python train.py --d_model=512 --moe_layers=[2, 3, 4, 5, 6, 7, 8, 9, 10, 11, 12] --router_score="sigmoid" --n_head=8 --positions="rope" --rope_base=10000.0 --tie_embeddings=true --init_std_o=0.00496 --grad_clip=1.0 --decay_shape="linear" --final_lr_fraction=0.0 --seq_len=512 --train_tokens=613600000 --steps=4682 --dataset="wikipedia_en"
Below are experts of layer 5 (counted from 0) of a mixture-of-experts language model. Rows are named router (the router's row for the expert), gate (a neuron's input weights, with its number), up (a neuron's input weights, with its number), down (a neuron's output weights, with its number) and show model dimensions 0-127. Each number is 128 + 32 x the weight over its row's rms, rounded and kept within 0 to 255. Numbers have three digits each.
After each expert's rows: "comes after" lists some tokens at least twice as common just before its tokens as in all text; "comes before" lists some tokens at least twice as common just after its tokens as in all text. This comes from a sample of Wikipedia text that the model never trained on. Tokens count by the router's weight.

# expert 9
router:155072105106148078052192158183158105181095082183130144147056182119127114106151162127091131156107140065120129120111120165108126128076176142132124120077140150163071129074163077099135154108138157140136071189110174196088178082094107193087115124210164131133125138133155114148122102089060152157141118083145131121096099088120099149152040049121135129135135119055134078152117099190067167149150
gate0:141059163082082126138140156149102132145163124199086133133142154170132135156141066125099124123166161153135132124160054112105112071157119090085079142120114146127140122143165147060143147142158111152132113145132133150120123107131142104084180097138069036146118123177111147120117083136122127068142137148131107129237073126142076095086108152137177159108168106144096093099166107143155094119138
up0:143125126131094099077116058088125084095149188161159111089099112178120133157091154048089079136124073162089136115162118114068108145140071201116063104110062103113138185092184104124082147153139137135142121071095106151034105134149186069117105104150103141182127109096150171122080106154154175132172168124118155087122112070130145173110038128118085075125125123151126153137124093139113162098076
down0:098137114145134095073130150165145132129152111098092111104159114150133154094087150189165119104137140063125135106116168141100152158182150096159127143092124117086114136126126155095190088147110147116110082173104142096178117106117125176124135144066117151126096105100139133156152119095103153200132162092095183146145100094173151125031126066140093075157130106130119124109141147184106164200129
comes after: " of", "0", " in", ")", "1", "2"
comes before: " ", " —", " first", " United", " −", " same"

# expert 2
router:069087088088164102081093113136070102193120044164139150177098151133097143088084093154132082112121115181162118114145117138081154117156089191157145061116089133108150115105179069137137140080136126093168095082155147161091121115141076133146113109111100185115121166120129108077160166138104141135136157129157202141091079112144158110141134133182086097130120114140076100156105113099159139129140
gate0:114144117173134100161154099087086105091159137122093086062134162148109167075147097102134088146110066142129101162146094125128160094127159142137157120185124148055100121138116069119101184179077118095102133193139077081101152141209109159131114120138091191134133134095129116081155151169136124100128077121158170160102135153137078126117127110126157081173134111098128157163122149131157139168148
up0:137127093069136153094096112096085119125145160092158145110078110073138129124111159150126132231131165107129114116195132117117117199135169124126023117147113135130125098156114094117093088154115153125107107126148140163156159105052087137131134070128110132180188192124133105126108120119106148110203160158118136125094157126142169115159137142155125097146146186094174130125180088185145158224158
down0:114094164115176135119099135127135108098144164163119153147145073125111116105122115120164118129147119118140160151113075144119121168070131139178062144095139105117104151132129219101127120152143113101120129131134146096197089098106098123082090139178147181128169126120155083078116125072114078162157082136165163202124130081116137106196144144074119126146156079097132082201137146112102156104121
comes after: " ", "20", "19", "18", "–", " ("
comes before: "–", " |", ",", "0", ")\n", "20"

# expert 6
router:111138118163200146132055161092097118116175158147144121142120167141173175098071058203131099130130095127086151142124138183156046127115111117155075122130167128151128216110112139103172131115184110110168051105127149123121124121099047119160090152093120107107084058145127068131165104148125127176106102129140174126158092136171092143176135133116134067114117162152097167097117203199147096145129
gate0:121169158107123130126182108125122079149128097118120127144133110137155090157091107142129150115096086146156148108076076164153134152110125161130116133153140182159120191121166124155160136162135126146148152127126102058165127121105140124163117156157090103125111131176078124131149116113090104136127175149124104102107108130096099151092140109098092074221146150147075064104156127146138156119142
up0:108128160125122101166058178124147096160166078110134114155112141106188141133152107130122113144112089119104134182105106144122105129116146134143154129095143047062183127091122157113115152152170106058157106112091180125121190138109166162118122105144083055117115118138124090176158121111130104167120120112184131202181107127162132095126174110107093144136159113081151114181145061111158177115134
down0:079113109039131164132119057131111120155121158111121126132167095164170130161154149105143129118138135082085090068158141142150171059138189030058123151151167130089089132163208180118131110137182133154116110106070142097177162107131155090122131099120101147122122155112155138135171094140143096079108114190116073118021129076161135105105173106140126114130091133136113108211215134063158122155119
comes after: "-", "|", "==", "\n\n", " (", " •"
comes before: ":", " ", "\n", "==\n", " by", " ==\n"

# expert 19
router:106165128093103157136163147183060111176162092129160146074114118113113173103159118167036061113117103152119108097153107174150149137092079101140123155155136155135048128101159190164140133175135108142166124127165136151146153095103094218177075127152121138102082130147140107130125140135136056168177094126148177135158144126108105085144126108147116116136143117128178197144118135161139121181155
gate0:125130156158130137105131186079131140117074091137107124115146138131195082150188086120094105128130059191160174074140109128158180080168152170102070075131175109171168187121186078100061120137084130063165062109131136132092160135135125125115165165139096109208148124122139191125120134136098073158110115119134139104144116122110117088073099149088109140104168131136116072092122155081059131160153
up0:097106133087131134147171091168174106149129159128104122150106162105134158096182162100124094121128081125112102116146167178097088097144112138084163124141117132158162128120152103109181156106153123112133145150105114123139110113075139145149163107193141100179128147062145156134192124112124130090105121106107165082130102077074118099111075141125063152122165103144140146175245140101151118148116
down0:189103162103159120136072102139120121113150119100187182113133102112123110116120121156092123154115103194128139126146041156116128122109124211180139152154189114122077192115129091111162094226098169126088085154109134096139126095130171146168147134118119105168085078161130148108168195185141116145132051186160099124195072151171087118110132131079150090112160106157128150162141112189099095124103
comes after: " |", " ", "|", ":", ";", "°"
comes before: "20", "19", "0", "1", "2", "3"

# expert 8
router:145116099153127132118106109225144140141107134153173106113161126114081134144125026126120104129135169139127088190133079201057160147093167116153107131148126101136139132090180156197130125099157100077129117091118158172070162126109122116101160093162131196124103120117177146086159142167164150142165129165123116137082100173070120078156105129129084079135072149126145167152181161143090114142115
gate0:079094108136098176149117151111111091110108116139108105160081145115125131132133025178119133106124165087156081165123100167126103208109128139074113111095138194072154140110124126205134139138129186157096082070095113133104127130065147108101091072106152117128103175171175113118164188149128184127064107151073131090092139135166126181148172123145124154157101118100192148090122113123133095098156
up0:083124125118135124144146178108088157199126175144139039166136161112140111122106098062050129166145107116102085111177113095088117116167130089093085193117094083138136126140146115165114120210200073093143081111184159189088095160148119157138115107055128124163111139136157099130159112109164145155133151074152172123147111135088105127105167136057151169123155115078112139122103159090159062148177
down0:170144138175116177160058156080115139131102108152186129141150137118103091147102111109120140136140117107173088121137082119119123121105127202200133045052118139092127098182163051194099133108116088172146094146142146112158076077129152147106140106172137103132147043089130130092093122097170127176127149108209148186162095100125141151106072121137137102111121176129095106120124116106152094162134
comes after: " to", " and", " was", " he", " also", " is"
comes before: " to", " the", " that", " in", " a", " as"

# expert 10
router:195110125125134076157085158160176187177145074161093152139076134106125098150088097171080127148120188126158114141135117141164077101141090102112155111106160132103136149147132102109156076174156090099167090084090140145142146078126119142170141143194113150129155155080165158144155109203119148210151145065168108126137146128104141109129096154133164113117145116138103125126132140149095106149132
gate0:063104154109111066080173121157141105120203174255111158167135207067133092107167122157164129114118169140050176170063156141158088132116116181151142128146182139120068138140192085139101122097085133166161078135102140111115083145139118167147122176113162152122102090125098143111127135108138125086141148124170175140121091163145154144174159095117160129119148161085111150146111134098101083125112
up0:103088108135140020177061099122102074125157092111152122090084164162091088116145202187100153148136106149171185126149107134148129122098209168193140113119186178108153111116169125133136145116193101148122104085099065121149106097108112114183139170172122142132181091104099153121114101090082149162082127189157127117192130125167113098148076059118137154094111104106153083166168192072121138172100
down0:091125119065132113120166125167063128116125136127103128162163086114117152139107146117099103154142082159111176154168136062074116138128164205131138175146158103146086120095143165155082186134149094135158174147152127100142140128150103137163129101089115137125123109118173093083168119113120122167154097096149121122173128077144171152160115127144085154101158173171119154124151124142090124073060
comes after: " ", "–", " (", "10", " \"", "00"
comes before: " |", "==", "–", ".", "===", "The"

# expert 4
router:090126069142178113101134052107152136141115144166109119123084188138141128106125027191153149156141144150124129132132081092146139108122120138129123091156143161128105225140137165169125127119141170100178131108131112146111177115144135110090079123107183091083106160089123140117124145162125138149153128137152141186118169120158149122148125141155146136166145185127056133155117155147123108144128
gate0:160109135149154142173164127107145135167148155101150171180135104081109094135117195129093136115114131079134135067130125089147130162102075170128122151156108111175102195170155130107130048081130131094155084108124092117071136088065087146164163060197138202159188099138134137094113123125121193115154103139113128135070135151112108109055170111109125167121124115159155074098140110125109138173122
up0:088131089084108156144148111105100100143128122183198108083061107111166163156138148100110085115155161122162162095133166070119130138102093095108198111082169099114080145163140117161198142132124158189076129161050144137107117068159116115136110161114197160157150190112154063183167216090139110152139125181122125086168158069185170147133158134133211150137152119163171109156135117132134149100150
down0:157156148111149183109141160082118126077125109161203136120114063115124158089162138080136163108132147086092136109201122098144135125142101090152104128135100117124076118181130103181140123116204174110132120089157125032170164186140119133091151138107096128084115134137135151091102106147056115174153113092176141149111114114126161096126174143082161102165176094132118149158062149138127146145156
comes after: " |\n", "\n", ".\n\n", " |\n\n", ")\n", ";"
comes before: "|", " ", "-", " Total", "===", "=="

# expert 11
router:096132125131154085067081089158117170104156067142099110153103174133168113165091081172051127147081114128190124089097131173154182099144101171172132087132155183117166133140172144120129194093146095113133131142091114141116172084096092137115090123152134109113125103164160061114151089130128064133150117089113141133077086143110088104168064126196133104114143161105136201117180115138084088143147
gate0:174105155124102117187132173122135141115111128178091219154144068185142157168127133136195141142166120125132110132107081133162051120135135164196182149117172103135129156130186074116094129165074113099155094123153156112195142132104162170086123081136154121107121154109124161149054119135152139163151160119114171111120100149092107076111140174127113103138164153144171064101145147156152112189111
up0:121167122121174080139089119143194109093117126082100109127146088160084114171118181129099086103081135129160157094196159158082124088150107173117116087124111150157157067133128107110088156135193084122096165150087125139133128142161148126117079093090146144128182071148120179155114095146181131121127112196187172089173085183108095159170174153129121077125125140159137106133113113175110191103113
down0:082153133108111145123151157169156146176158115115134107078196123091122131124134126116116119101165141109113065172144153114136103125082132090147127127136138140092144137115116093107191086114058081185156093089143190108186146180130127182128162160112145174147107108107114116153172134161086101125130124144144121101118147148027137143102092110177111093139062170118168120126089127087153140162122
comes after: " the", " a", " is", " was", " The", " an"
comes before: " of", " to", " in", " be", " for", " as"